Weights of a small mixture-of-experts language model, trained from scratch on English Wikipedia: 43.8M parameters.
Below are experts of layer 9 (counted from 0) of a mixture-of-experts language model. Rows are named router (the router's row for the expert), up (a neuron's input weights, with its number) and show model dimensions 0-191. Each number is 128 + 24 x the weight over its row's rms, rounded and kept within 0 to 255. Numbers have three digits each.
Before each expert's rows: a language model's description of what the expert responds to. This comes from a sample of Wikipedia text that the model never trained on.

# expert 3
It responds to: First word piece of capitalized place or personal names, often foreign, after commas or table bars: San, Ast(ana), Nap(les), Mac(on).
router:118106119157138156113105109186117186117061090150125129173153114135096153141098118124136110139165124114151136123116139119162086144124128111120119127144175129153140116102096138138133132068138128144146104135172154131137140128125141131135082120158113106177120153112113130122141149130125114122119136117103118116130102112135152133141160112132134079130161102145117115088076130119127096159103101141108094148161127122162124067123142133125181111145098142152132098138120113154187139161140103084099143107115126161094139138110105137097109090098146081126119092157174135098104134109177132132
up2:120102153156154120142118121152154159138152145142132111153141117116122115148127115153157127161158149117135143182099102106132135082163077146115106149080140091120122136080104151158097108140094111140106096128138108139092149114150142135114141186106112101152115134163140091105140129061154067088094172130099107145156130111153114164126105138122118079101138156121121150086148081144148130133138138088103122147123136143138099121122112145160131133104070133077145101130126159125134119143121112125126122108106133128139167089160128104123137140112118170093151153114102149138145077143150125149
up3:109118163157158150161093118115144142131131122116139108161116091140156103124089140136128111131126167094165143139120149110079142131183136120143097117144106160142159168118127079129118126117099132140114104138140108112150111170141168128175091115175095127124145107148181129132113142154093069179143126131088097162102172160147147143159155098165098124149182134157136108095132102129121105125115146147135135131133129154164088125073114139109108101132111140126107137133123141148168116143118121084127131103107129192101118098126124135086146122094148145137119146131135158109112132174137133127
up4:090115175140122128098107089143109208169151107143150140086141132144131158121144110130135136104130174136140166087098177112137122098152164175120124120108140104145149168115113093088124149139140160129113119159143157119144124134139114128108140118181143148098103126155169179120097114072103149125088109152127165137110132147145161121113124146133112081089134130108122140136172151103128120132113108138120095127164132139084115080119139111088099118096085080131104094137134140112145124147136128125161120112138124136126144125143108106121121134156124138125157166143175132153108086096121158119
up5:077110119141110168144143146110137124139105163128157103096139069125135136109110115120134106105152138120102137132094147132113085110127106132146110064119108073141108116142085114120086139120121149131105108113148200119157093178116124141134110149126155110119149124127131082071163139142141184128117149124117097109115165117112126102110193112149119093135126165122124124093129141137098102123143112161118126145165126138126140177097079129115113104121117168141144143093104144110161125179119105097141096100119090120105113148151116133133128153160119116123138143115165144145176124149128169128
up6:108124128155162116143141151102107119149072112103111123159176114076146113136091134105155101124127091139108163147121121117096107149157165122102155104141132163146146106086104117130117147117110128110137108152097125159150103121151129116101105103122126126153124098127151096069140129114087177129139121148141104197087139133089100109123135121144119099148156133075128114137140145131158119128114155136106087152146137133115144176129127130122159137116118143133097118110154157144113072120139107134162130052107129104129133147142159154143186091135101142084136087117128148113113088124123104159
up7:146127094168114119093097116132146162118115098172079152047155112098097144135133158102130122086131111118095152092121113132137144154151118131148153138163153130109126052149102091127125139087096126138106118186136159117157117111111114139136109144108166160141171132139127148126141101141133141110123170137130132136115126133127098141127104119109123118133133126120126121110125140056109129129091148096117134160108148129113118100147130141138130174124121145149146095129131145165169147197129116157141164124092102114187127104115092105149157111130129108170120114127120141129172103132132176129
up8:142124133161140121135080112128124134151131092116122158138154135125108117141146112123072080108139060152133149154126133122121152154103115151128132132139103093144114147160115182151114167133150141113174108135140135074141139163150118172121135161152122137154136158094132176127137132125123111139167128130155117127122160104112117121119131150113116161131139133152128155115081161131123089102094073132136089074155189098155092154133100127097156159150120112152160077131107116113107126178121161155120121071107110168122111114154122104145120120157155113140116137100125136130099178132128139115
up9:134110132120147158177110118128165160123125093162117154081116132125148153122112168130106119116167141141186122142151126132144131114126132182142125108085126112128112100128175143124137135084155121131124154138131128127106077114125152142112091108090110098147161162127142124108150172104136145122150134182155098158116159113103131146104140123127138113106136149115158104061138133111126158140100104131143121119161115092122142120161118150133077112102072138145193138153108127134131069182093096093096143094119144103151148127105136135147079103111141150144143120171149122140137112139118150135
up10:140093156135113111117124149171121144152096078120099144108182111132123128151110127119106098133134117144122118154084102159162119155150113087110128128143154171106099138116128135116133151128189140144117096130160175157125111155092144156170132103122129159116127137148109147151102142088125154119096162125149151148150089128180106163113191112120096128100156099150111081103096162123118103167107132162168136130183100149121130157119130134145119123127110111150148119141140110118154116130136108126114131152155145088119121154135116173125134123080156094093139082105149130123129166145123105082
up11:124122131111141119131151132165145131148169145153124117156073181135177136125125169094139146115124144068111134102107165056096147180131156131140096102157132151162116175112104118107141130104156126106140107115137145119132149134100142138097119108112117098127099185135129116106119133162090078127127133113151115160097147188134129127123122118148107133169127132086145176123099097153117122108136129118122159131128141100144108100106086123141142113131125112130156153147153146127143084135111127097119123142159132118149117099165128133110137172067120135157157108172138128118135132091175093150
up12:097154133122111111104104130149151144121149120139111109162097103144122179128103147092132131106102148128102140127085144150082118146136095121118088096098173150129142099120111093154122159064161121127095122147188129124143160125176149138086133130129124108128129131146070149133086157143126133112146129146114101117114171130111143122079096134139118138141148167146144130090128156134104091123095127125106130135131135101090162097156161177121115133072135120162124118099153121156156124183146151108111106145133191096137121127143172149134146106126103188110142119114135125150114114111137128147

# expert 27
It responds to: Row-ending bar-newline tokens in wiki tables, and word-initial Latin prefixes like con, pro, ex, med (conclusion, conquests, reconstructed).
router:132107107113135131156075134147150167050087172099111125148146125133133123117127133189132094161140136168112131120122147135089116159150154150104131149127141126118140098162108158175149149104112156159127132164129132073137137128094182139132103135109104122099129135135094134149149173089104125126123149136120125152132120176131165122182160092091108116123116096149154088115125147111116109156123136115083121121170131127175118109182140143147142134107085135119115091163135128130152156121097121130136128122122129152126143148146117126104099144106133137116174099141146176068118132125132100140
up2:171116151145141126153106108120131159115138128127132108149120152128111186134145129156137125161163141141149141146149095100116172102120100137146130133130119129166113105140128104167081176151160148099147123142154099112141156134082185187140129135145102084118115095135095152104168116132124114176160146099123104139118107129102129138111125098129116154135122062151178103100128124096094120171170108117122177114135125158120146138140149130142153167116109150128155122098138102125153132130137160142105132083099122170117079135111136146118071137135148104156134108144129131153093115158156091134
up3:118129117114115105161106175107108103070102109117132151188133172134119183140129122155103114147156113116124106103114171125119140120110108136161137114107112152096144087133092117113108151095161101070169137145131083113123166141121160077134080147115129123165093130158102122148165152113130116132141117202117138173125174147128171101155153132118163097129147160116113135122117164110135137164103126068140109134160145150116154125145118112162105122141094141137146109155107146152132135133135121070133131107115107112117155121151117116146122159113126129110135109153116150091127114157140114145
up4:154150149088130154124089086146126133108122098152109110128124141112124125137135156140064121119168150177138176141164154113148115128130139134131123157156081113127102106145141137166135124126152070112081106126163124094127138130152166096130123162149135114158119146148090126144131135088138101158129069114122102156153090148116103084090143134153131134122141097119095121138144139121127093109120103126109106126164141113135102130098125098136146117134079139113137092160119125139172148150055134129128108164167115138109180135083146146121085113114142135117151122124124147114110140082150179117
up5:125151122160133122115137116091173137102123136109149124128138112128128178113133087134158114141143133139153137132107183101076084135112125129119140122134138120134104140174110124107189064126121173128108127105115162105173167127126095163114128133123104116112121159133145178142114145112161104108170118125170080124150109194096166106116132116120091132150177075156173127126107156107099113136129092136156134139131147126119143148149143103118096143125076146179151113145143145129158152147157149148142132141124141125121139106162123148136131116094122092136138113177124118114152110164118154159
up6:087099142147157132169136108126072110134119118139149096128118128093110125134149096103127167143139151141112112135129133134138093111135129123140085109086164143108114082134130123152149117174134124134096142175127122152171173126154115161149125112087141108142171118147111145119112171103091130144134119154136101112092122157111134125092173135175157081118132094145122146125169113116107079114154162176143119111137161141112120143123145139141115092101140127210158125079089133111125131120123141137143109127121101140168167145141110169126086170112170100142142150118125161112157118126139134131
up7:121119100117144142183130106150145145094109157163129171127105136115123150137147134171122117086133139131126117111143131142109111175123095109133115125105109175098091128093150150144106145149101176120101140075117164109080163147142102125151142163118065113153080131116158168137146109101151116117106141099125101093148135137135122130200154104143121121112134099092175092095111106121135126102099149093090108107108155130127125134134137120143115114092114154140131137140153141109146137145158152128141151106122115103085127148121136089060131130104141145119104128104142132082082136117136161157
up8:135109074133141099156157106116123123083092121107128144124129166112148121147120137171096130145127163152111141147142169136138151098092127119128145122108140114085115139128111096154136172149076127116123159142151085105096121129153179119117151096136132143114119124135135117063107163136116096170106111094143116115111112116132162176122149132128086129106170123155146124176095127101109141142110122167105121112175165139098165097103129134160120101127110131101128144115137125101122148156160163070138132146125138161116109152133093093146141140156151127086159112087172125106122115075146116117
up9:113126115130122115114127184160130099160132095122099159147132107108113126075196162144129134087078110151160132100094088096133122100143139159121153107155129140121156081107092113136158108120132145123127132154161123122128130141142131101164138105148130139157111131096162134127136112136132148177118152163064118111127150155159113094095125109115108092142132115135155123080133164139152121099136148109107124108138111144096168118123152151123143138117118110155109131159097123127176107119135109174146108070122158133160170161108124171143148078130139132175122097106130164117113128125108097106
up10:155117132137151133134088110121161110095101114129114128145110125147122134106093103151071119157123091160109122099139109095168089131158122142093134149098158135127094164159118145116181080171132130114106151114112148109157134139101147140149142154136111108157142113088141167102121127104117165146130131132130149156158099175117156130128185108127139100156159072124151122133145103138120090082145122119120110141150157140149165133118180127123121107113089184131123116141126143155170131127138124128105126100089093099104147115130108124098138122134121188143151111158086088132093154113115155162
up11:117114121138147114178102157145097122145099101130162132123149134119107125167098114108112130100134149123146111112122178127148167096148128117105165128112176143112138098099065131145153125105126156184139093134099130130134162116110128107122139175127119155108155118133139151129124142110106177096119161167112121132116078144097113134141084101192141098148119144134135086169150133146093144161157168141052088129116136136091106141161168125087116128110139109132165077166089129138114143104125137115128127163117130121119136132107120100096116102125134123120114108122148150137084102114103117140
up12:123135129118140062171142155129172143117102123104180118157154103119113148159118114193129143136161106109124143132116138108096069149105131149129091143083142090130096141156088134119138127106134160114107111155145125114111154126097137167149126132165096101111115084114169134137114141135125093072098131120137101117112130148165123166143138157143112110113123137112144117098153111118082149193143085121114114116152121117157141149124187126169115126143137109129137152167125121122109099151102143082122147150154171116103149137148171141112137156159149090122122119115093143154136132152158126112

# expert 35
It responds to: Final words of sports teams, universities, leagues and organizations, such as Cup, University, Giants, Kings, Virginia Tech.
router:140090116114107155131112108114141128146105129089099094126154107131085120138180110144180092144151120135131123137116148117092107122100167124108126129091110154145095103110109150131140147116093145181161136156142169090107115131120156085114105155164149100155111149110111131096159128109146107140100139121113127157106132139147129107133169100141113059159156107153156122155092090114130128165088114108107107137141147092145125125132171156119173141114094144139131130109096100196137153121131143171111149104098126133127139132129109107115120112146160151140137058167153157094110125152129128121
up1:164101122124102163187127125116121160102126159166142111099133157102151072121141132139119136109130120129136121097113118113166096106092117159109103088144121142130078104120155135136160159061134114140152112175119079110130120134136134178096134108119138113134106099085117138158162091077106163100162122130140124123115193143137114101173140119149108109128112132130157127126099159105090139145127124146112131094103102151083157124158109135136145130107098185124112143128119080128141151152122147120131117124096136136164096171093113130122143107152142120156144109094162101105104144127116139151
up2:112149126111126111133133162108125125141109146110134132155114098119151146158100148138147146114150127104150180156127083097149124104133154145116153152187155136138143136124107123162161151138077180128146120162092161117093130145105113087120154108121154118110165142135180116105125127089117151104140103130084142104138190145152126115097135136136132148146113137127159177169160091094119109113178182114148135128127133124154151130149116083137159152150114109146097099161133125151128136129141086138167114101130124076099119149118136144085147118098104131144078112148153129150149114143160171114
up3:155110099103140126096108088156125185091107106121160092112138135116113133103147154124126110085125112154133166155133089163129121091152108095097159176141103107166141121125160145143090133120162212133112157121144118142134124138101132137124139157158172103121121092117113124136121163143138165163169106136077087141083120138100158171100129134155139086163111143113151119135126127096133133140129112131107102147125150126109101152160144103092087153108123113128115102124131118118103098139137179143107162110132129139147136184102141148145098151107156137134111107134108139134115126146186121137
up4:136137136156168135086103112087130187136126147138119134124160162113125108117130116090118093111133154098111108115145138129162104130126138077140090168064134142119128166109102102163168127140123151118136117128149146129102100098090108140149136128144115103147135128085136156142118136140118141076109128130106142125161145134119120122170138087146119043105144076111121128099155090135144092095106082118093123099137112142118125109087156143081113142133085158162115129152120142108120097130122122131120112066159131154112108135148148120102136104147134178135133150166160137133088116113115148122
up5:150123153150093120172099127146117115150072132161144144147159145134135097145115145127130173096125124123119133114152112154153164180150130138146133141115165106119117155107114130103083139110127137131102121086136141129155126166127159064139141124148149122115135137177102151131102114068079132115092119135129145140120089112112071119149156107120133127147121147127118121124115125164105182148087130142070073120116122110133132155143107163108132184094117129157115131123142141135165123124147091105135159104106164133135136152065121146122119134115138171138125131102139116107166079155145154091
up6:113140145098139147161145117092167124119147121119124115114111089130090107137148123137154101129141139146111133133132116164131164144108132107133131076126110100116129127115140094152128175137119133153122153132140123136100102116110140139124072168134131114126159147130129150092091117101128123125173110099119119097144135155127146096139180132135106115154121150116129087109087097113132162062111117103113112102150124145118155117080104085099153135104139148106034179155126131147130157155148113136142121139112096146132096142098055087139100108116176140123111087108115156107136111155162103140
up7:156131090113121122145121147111155107117108153107110106111127121130122113129128139136147139086127094126105116141094134131138137115096106132156127139127154113141146173107106130135182125185133142150131104124149142121158129088105142123102153136081109152152150133184108140158135096127121122134150105084162141127094067128143116124163163124159093074144141106161130136142131177133123089127094122124098145103106181138093191155143113147167126118114135146152124116117105089190105165124129131143137163125137134067087144129151117116146126115136147149094146130179135121081163135086143112146
up8:143125195100110130123118106155171131122155100116143123129087131108139113210150145114145133123141123147151152168155139111127154158168117068146083184127118137095155116130108178108118145141126097159131123127143105153156091137105146113136108134175124126084123168127120130094125142129097157116112114152120149141116123139124127127087119098088119125128113137094136119114107092144171098133115153090135148171118130146134112147105119101149105147138113118135133164159158135139095116141140091119107158136154123089130118133120093106085172082061120172129134134111112148147158138106103117106
up9:131109112157119109165103149086130130134112087175097135197083103102138152126100092127164159143155149119140133112105166153163109112120113136100101121124147132102127146092162147103114114076156150106118133138110139136127129125164166107112174119131164145122118142112143128066136168137161110089165117140157150133134117125119109119105088092129175149145111147108115079087130125115116103115161160115121073130114133122146155115141087098145145141082132126161135104141114127114141099129114108100140102131133112113148116159115099091121088114166143133113132117096086145120114170174111112145
up10:108107080087165144147119135154121130071096069128116122194146117151145124129138125090100149142117110137129134112148143160126126161120108115081091094115142120098110119116126077111151095102110121157123140147127131138149117064125120155149121142148127145107139143105165148103151158140135123117135119147117078138110178127146148139174148136140123095102141136121113136105141134175142082114130062167145119151146155137115165109112146151120154087122136125161132144117125093143084114094122141135183141142098117164121148170114129150133124103143149096158114129138104158106120133153183100145
up11:132162110092118107134135154106133139104172131110102154157102169125104141155153115148154099135167159090161118146142158102156125122141190123128117126123144133146135161132112122128143133078122164137151127134121125118171132135087176123189149147126142133120121086158148108136133135153105071145121139097131104145088102144144103131148124149118144126126157148189128122156102148141135093098100129135152171128135120145126125104106107166172133128135104127167088127172136127132186133156122091114159114134119153130117172138142094058111143157133145128142124127145140117163097123099068150134

# expert 58
It responds to: Standalone space or dash tokens, usually in tables or lists, right before a number such as a year, score or count.
router:137092125140112101133116118140140133108117133149116072157102133146110107147085174152156073160117123157116132124108158135134107179094128133115082133115111136117141142133135124154142159138113151168148106128153133102109128140100133141118130176145142130131126163093107136124128148102096092134119181119139154143106129104129161082153159107132107082139108105149102112071124132114119140151112074120081094154184160155120138060111112140136147137126137133163153136119138105175113142186096161157117128122100167124124163093158129133099126125108132118139147092135185148097134119124140131131
up1:129166122118090158146104111090103148191166101159165106097160154129159137113107122109163100114143119092148141181133170108158090127093146126155116129079079104154125105132152097135143121124132149118151100098134099124141151105141152106132113141140139167115158101110136123103119158126138134131178108156153141153161171138156149122150149129086137096124074121147141137113187138067160104145130110156112117126160090108120132158165146109146136103086143111095130139120118129137155175122130124125144137131156138116112141107113124132149108162163179136113142118147151112104114142121088118121
up2:151162117128116119142076135083122124094108134138112145174089126102109106105108102086157103104143128089158152151152195162176146101141137172153113143146168115172128109110112119146141145145112138158135078110150158136156150140140114094138149153162145096208125130143133136104101132119113151141138156153113131118152117115168158126114145121127131144115114145149148120089132134093097163125170139128108141128122138121153090116114093155132122153090137104161125087174101108137099160142118144169073125139114125104120103104097146135188127119138097129118128137125141140168139117138138136153
up3:131138132129115082110148102123100101102105147135110108085123081093096099171135110146122147118126130116095117120131128113138136146168113128105102150161171111134138105124161099124153127134137089127120146149134166142154107122122144147093124125070183149108126112115139110173108159164135109164103099128148106099101092127139107116146124083109099177131105153143157107112149112162143137138126123147131103156125116145129129161135118118184160156137087102129117122144131109083129191097122071130102080117113135123160114122127100056085084132150146123148136091143130134100124140147142116104
up4:125147122094105103123122098090133136117096149093143113121105139103097091113135170124083126112150110149133117139105144124110141115133147109103114149123115125089145122098115164142178119160114123146178100135145084112143102086117120141130101147135134113115151096147149127121140131132089147125119144133131108122165142187137095119160138138127159149108129162115119200164139136111107098140118146098159138152116085088130119150144164131181123154114133143123101129152140125117127154143118140143186110205160120134136146125103131168107166105108113143144130156134113164048179141119119124161
up5:113148128130144120130147164137118135138159116134128140172159131115143143152145101108111141140077143150137151194102119114106103123138165056122158099144100132149128118157120080097066096092132135106095158150145166163127165122135155137157131126119151123106153132162104104111124135115102118117126106097131147126130154135112143157118127138090159140107151120125150124136156086148116110157153151110091094164129124138157116112117148108136094079089124116090159138091127117110152113103127146138141125136157118185103125097083118144112128095153090178081109144134133129138179130094137121082
up6:118117139159153107166121128116128134149116113160079103098138087167092127150090144136125114133135170167134153154161119149128135126139158132114099165129106128142069131166121116112127156133141155128160135136156122146115116167132122176105141125130146114155138129096111135146048111099121133151107137117121121130090140150116144101147117112134128136133184089119108113113118094129135070109149110124157135100147127172141147144166090169053176182083165138115163128112144148137108130146127143127105163110155131126093086157107148122118135156129116139145113131133170128158138165143131134156
up7:149144095131138170110122110077097161100131139137131099124115109096105124150123147139127153128109107175118151145120121149173116084128117120124112125073123083106108125170129136081131103156130092122101102136115182125145166119153140133104077115182109064136092118119122132149135143062143100123127180106131116147132101087109160166104124114124095117114125128115128124168110107111135118102139135082117121116116094133133122145147110103132122136104179103116162139097105128176149147146125161161145149119119143135126134100132121099133155119111123151098164105123186107108160175113134124098
up8:141140134132097147153131131143110107161128097123112151118091122116130129163135155119128133132150124108089182115119085174116183124133175092102147165145095146143153133120195123063138115133161101089168100166124134133106138122112142118177108110098136115139114130136139129103125159149130136195127156130129103141133148131133137160146122170151100135102123150121123126157112156091110095111087132123114090190109093118148122162162132117103147117094151122140095108103108144154136095141126152138145090106101101096112149121158111130139141108120117126103158145112164112164084123092106156153
up9:132155147119124117162139136119105115125108114145065146134130131058136140161173105124139157140117147125113153126118122092137132144127151137095138180088136104131119153114153097119124154132131103132142148094093112117091088147160106136071127181131117090144119105117106164154126100129107143124129132124082140131119133121107118146135099121099134123157131080162130160114101116119102127088117116126182130118152143136140169166110115153138132128106151108154120167105160190109141093110109153136140159160115119146146135132118200097144116129110142118142085188145104112135139100181111138165
up10:165133130124080116127160134129089149084124142092133133137108153124133122152115137102151138132097116106104091134116100085125110133120122082116136138085125167123109110130115126111154130142098157098135133094104141089115112115154131160109105138144166142122146098103133106094120175186164191086112125101131108126107088139177114101102141179066133114154143125128135122113126114104134124154139069077126136101143096122120171099131118157089145132157094081083124147123117130103154123147122129110161103109126086115135125142137139080119113114135128108100157109147138147113098152110121139174
up11:164112121148138139114146100137132131128109143113149110166117119131156150091154119113124133110147137104089092068139141134066140126088127166090116153122114097143144133139123119154157167117082125166091165161105138095141131088168127171132138148121120108128151091143111108102138116117182081196132138129142142130117097105133131127121110125148124185134123157124142104105158147127127141174102129157110121160140113139162132142123080119111152152101145114137095139105099105110121119133134152106100153114158123126179131110127167093156092141166109101119119180113147146189117108127126113156

# expert 11
It responds to: Final pieces of nouns such as -ution, -ation, -ment, -ity, often ending song titles, act names, or list headings.
router:110089137125090162128121108124123132106102127104073098120147126130086119123168122144179111177151137114124118134118163128090091135142148074135120135079112151163109112120127139148130132153110181166183127140122155106088147142115141100122097135156140103120125118135115096133130165103128086154129131081139106137111139123142164135127144113135093075147150070169136125122124133105109156153097130102087128138126163102139105127153162166132155132113139156118142112127126108167110170098094147158120161117097142160142115128157080139116111121109168128125160111166139129085090104112123152159
up1:123138117159133155113102112131108113122129106117124107126154084169097138091098138100132120131059165155130138129115165121123078151113138103124096102114089109096091142108128130122156163132165162111140085155153105131110130146147122124136131128081166108118141105110139134142093126139110097168118112099076153153134137126156143105129129143126089119135115116150129144121078149105141109109131139082117138096152124116125168107171154074138141162128162159164132131091127137109136130131098137082167116124149102170146110103154141121115085129141147137087150056082118097118138165151128106140
up2:119133132138112118139099103084123133175123117113093095123106123108164139086082155169148091145140140120124105161130125123106122103115123076115130166119152142143078166109150168120165136147122140159131184138132113109105116154129137143103121148108143162104105098133185104160098126105091087206134173174095118127125126113146134136119147134140113117131114135118157129119118176105146139111113095125092099160158098152136154132160145089142148135125126135145144132165150103134125124075117150101120127091097115150150105128154119141122058148138106155164126136154127134122138147153134098099
up3:106069151136154131163193126135147137117119134117122119161135106110141147181116112093148112147145157129114147160150152147128112104161095135095131119106140139125117115098145139120115113063109146102120166118104113114132161135117150103121134167106153104146122083176142196101073183122150127152147090120114137158112125182141096086121129149144127139174112071139141104104119175097101126126110122159142137145141154119099105144148112146093174105136130133167163185102137099144139111136115107114110115144117135154120136122150104125148137094129151140120110153102146119115133108119141123101
up4:133126157161107101095146142136142132112186126159160133160145119183164159149157170127076114173142101132095141108113133134128117104160143121112123111085155150127120155109129118109146139141124145139116090145134129145075179123154140138082101121145134140114110158079147163149145130142142102085084109137128134159150110157145119130134160115138102124109160097137154151056113125122101103166158159158145131143173126132136120094138129105138190100138162124121120128143100136134159137134156137104158144119138143150133179152138098113119145103140072125169136119135131141142117075144100132134
up5:122110074142112137154188142117153123098077156127117106144118100102125154094113124124159096124121138169125097159148095108121110127119133124134133135160131126167131128051138118111157129128143125128182139151127125160152135136113104096132162131116127140085126105135123132114154137133110120084140107107147089116110121127155156104122168120153136117110137080158130095108122143154117119153172138138127144202102198152141127115082152125131165136137128158148147128100117170123105154146088147111104154148157174134132085140106117085154115125148155152157110135163106152135100114095110148152
up6:151113142114144133133149128120136131135142168153117117168103097124166124124143150118082095141087134111117181151117161101149152119141138139153115134098121113101115122123149127159164148138153178133120119110122126137122100118119117088116110120156135155118134094105105115169104160111175169145121130125131157109110145154118131144123151186164095095142114089135160102138111119110168131180107120114067121126138128133145189202149104097123144135066124117130114091159152163140145143096125120145143154125164119103101106149150155128133135134078101154142127110152176157139138131095165148148
up7:109149110117124164106082112159103134142091134121112145126131114101095138095144056125065105138128165150157168123085151140178130143164144134083156143095146152091144089105138095146150126128136152108158161116109144131145138145145133149138141124138095081136097111147120145119159153124109163145127145125138129112142139122161130084129112100106100119168142112128139085130122120152078125081151130137109096127133174106168141099083133128176117141122116100130139118175128098144134142126150167137136162127127125164143157148109119191111129163145116142132130137131120154122166098156164104099
up8:124119155119176168120156108132099113121116110117150147120104112091138099089141150156138125145120147119125169117134135126173083154097143153137084122130177131108140141119088129142103144142157147171092138134130117119151151086159119112125085141110102119113122145111159144096114138130113139122086142110098115106121086118134154117089109144088096141134097104139130123134118085144133114102144159129101136122128133165122127113114148078089101116131108126127126039093147084149135120144154169120150160160140112117112140147131146132098113157105119146167160085120065150165112135078149119162
up9:129115166132116159159097137124137128154154175177118087094105098138101113162130172140122129120142113144141105120131133134101155133103111161162157125102168132104144163129152085154156107169102119104151121117149110141148164151106136136152154088096130155144142116123150173169111145122086122167173146099180108109111121118121100126132097090149149110140133126121156104117098101127154114075159114078127122159157141123120153134097112152122128136142117172129123107086156120116159146180119174117183128110141138119169122117104128130121168126150089125103086106165120147116137108119117132151
up10:104161084145157160131090112136129105112088141180154184165118140145124134112134109103101118094152081136138126139131136146139135165150122125148116157175141099122155134133167115136184118123117162167178106150098131119159148111134187124086118090102120115130174094158156123107109114087112142123113107100102105137139139133136134121114120137141087120122130154163129080104119116109145119138169135118108133108170186135114168126123173113075123131083109124130160117149113125124120160151138120103162142127102164124174161143104156165121139123102142119125092135109123149134107154095129141141
up11:119094059114123139147091123132105126144117147107116103091093098172116143143161076125100137102126110188125141137156109122101130127125174124123124115134149115153137109140118116097102092113142116097082080153113174147125139118113133121115122130141112141131110118145181173120154150117095102139121131115128136141094107127135145094140139107115117118112074129132156100097104104139094119156131135101148114130147110109145133073148125120111131087111087129070105105171079157164098155105143113078125130143162138110127097120149134147117101110093116097135145118165167154149096150104159154149

# expert 34
It responds to: Capitalized first syllables of proper names, especially Al, El, Ed, Mal, Bel, as in Almanac, Alamo, Albrecht, Maliki.
router:159132145152095172092137097174111169119082114115117121149131136138089127119113159161136129150121117148153133132090139118118122129142151159110096108109157140166118092106136103166171137074107135180140106127119118138094130156118165107110114157149150119161118166117090128148127146139124098142091185101111125128132125090160170116178148106105122117087138117171138117118130134110150118107124114102113090142126148099177106115155120135145161104123106136124103114168120162144138133117119151124120176135073138190121136104154116108091102093109127089112142116160172132103145123110104108127
up3:152164097184165162155159119152090138112102158101089144179138132155140159163138137108140104212164120118174104126135172123098161136105143117096125136070133138148095125092139114152143115139153153152155156143176113164131118154110165149117133146126116124100134133141155116138139145128135133115135113113109139152131135117170098125131128148074134133079137162146129118133123123121129105089147117137130124130128107103104078102121141127094125158122116148119108189149112131108121130115128159110100139160124132130163096080145161123152147137125131162155178133156118147144122101122115074143
up4:139100120143163098111156143094115127132120108156081095126161085086151128149122116141106096151140157140153156109114130108118154153114125145112147113170125126189102116147163132088107115124101162141197131118145096126127083146170153094139137125157086127188127139101127093119111190135133122158145163118085141170124120151129086123137130114141145132110130104166120117141112116143147114095139105124111132138118188142135121152151135106086130090147138135134091128112127168140168153126116171135098109167177150134119106139127116137089159127105135108160151140104101134155142142116138169134
up5:139133175116107125122097136126139150062153116152126129117104110135092130134133131136084132154107135159151152133139159172107106151151140102142111129118136136149106103121061144119165115108098125155111103130115084133124152149127167128144096126146126125149110175087132147125169116119124077102124098122134157111125143147125086140143099104164117124152153109163146106127139112131097110119140108118112104143141142107101139142105132159139138119146140167159149107177093183136171079092059147142075137102113151131138137147139142119106177168135118101141123115131130141137117146195136080132
up6:097113149146138112116109111135125138143097121143115115119142129121158102109129130144115117168163173118142116129094155137131161134129144162125088151146157098126124081149124107165125142085160143117145141148083150132080139149069120128102151118140152127138160137110133084143102111116155120102124171099129093159099127162143128124141084143088058154112132133094128118121098111110162148110145133112142092129154170143129127130156112087151128138121115132140125140147067122102154138149141144099120178104148133139084155129135071123147135154074087094142127114101113174128185156114121105108
up7:156066140095109103160118114100128100111121103126100136184080109140168084103133120172110138106136115119121127137138105131158091094147111147102128124148104088119099146133165113146109153096117170124194158161166117111129162154142164157133137098115125182135082135126123167119138150157127142142136145071165159138131106112139141103171181136148108121065119110132116122125123137152125170137156084150141152122125126156157107115173161115099149128148102165127108134134156096100122096118095109108109141136111114118133132129153120099133100120093106138143144115171147119130127125129126123123
up8:141127154107125125108177144159125153148141131124120124140116142069173116148112160119171133141108151133132145161109144127117073122123123166096074155086117127154112136093127110161168123118147088128125104135116124114153099100074132107149087139097168095134163111093135147129117125105135133139100149138103113154087112130108060127121143108098135141157155173156127101133112102165121151114156115130140078120110094142153208131162131089119146105077104142111111124141138160158171114092114108115080127111128135114110125120150113097137136123090131142134138119120141110154129157122105136146
up9:148122162095096078155116111076083155134119138134132088110138139097116103109142146145143090092157129112117098071156158137123153151141147150168127088135058147149114073116121100092088150146099130151159115130129151074125134128161130143118101101134157122157113150115156107141160109134140159116112123116133172146137083109132126108127144099146127119161124122149153156112092157121166120118152154098111157139143129117106146121126122125104113100127101058110120161147122153130124114099124142143104128106154107112116127134124123139112188147090106116105121097132173172112142123113141161165
up10:116120139151140140184117145134105102163103132139119131105142144122123108103115160161120098140163138102158130109091101150156123119182146119137119120121159102162103124127136099170095090131101178151135112098148114173092143145150158132050147200102158086162126125107166140150103151097120120175118157138106125107123132113183162096109135134101105135100134140117159117117119153141146123108134131138156134117111156129118167086131111129176129154146126132125103101121148141127089178122112161142123122161138129126124110159146120125088138144148112125092163153151104128102106122175096145133
up11:169082114124108159117154119156111156107095151122126144134148132143127097128112152139125149109126101183121137102061116123109096150128114153129099102113169126125124121113128130157135100153100132076115088149179121143121110125149097160177107136142114115147102137121124160131154138131136095141132110085097106102127142098185142144081150150124107139127148131139085180095141151117113098115152162149168126114077148090146132135170139141149114123102138140099111169133130125161134131167114137134142107105155133124127111116165098134119097090154095132121125126133107164134141124075057124163
up12:126104149144117114156122103153104130166111151148165094171137151134158142144128121097122114115131083106123118154104164164104121126126102161131125129163161101137128145103120132096121098075157109112106137178116113112144084194142142118149130141153149149106096145129097104132102133144104139164138117127109124105113121126104153111146144159133112146139117126153178131125143137113088148061119180152110078124133133120109172112148148124144138144121156120096112107157106085138140157159079101154143100119133116139101139135146130177133139111181144134122173110106159133113197164135144156132
up13:135117156137118111124167110146081117123109113173120102121114097098128116114118140140138121137095121064189092120091161095156100137141072134142148104130161148161073119131109102124122149117124148110096088116132094134146125134116132134110127142116121102169116118144069101126150144117100142113137175158100156171132169122149165156099132111118100122128134139134094131117139111118122147138130191125110136120180172110146105112161132110160127149119076095127137110117128134140142133151124078160132130115137123115075119122134125139114136121131137140111112176068146113096165116097120143180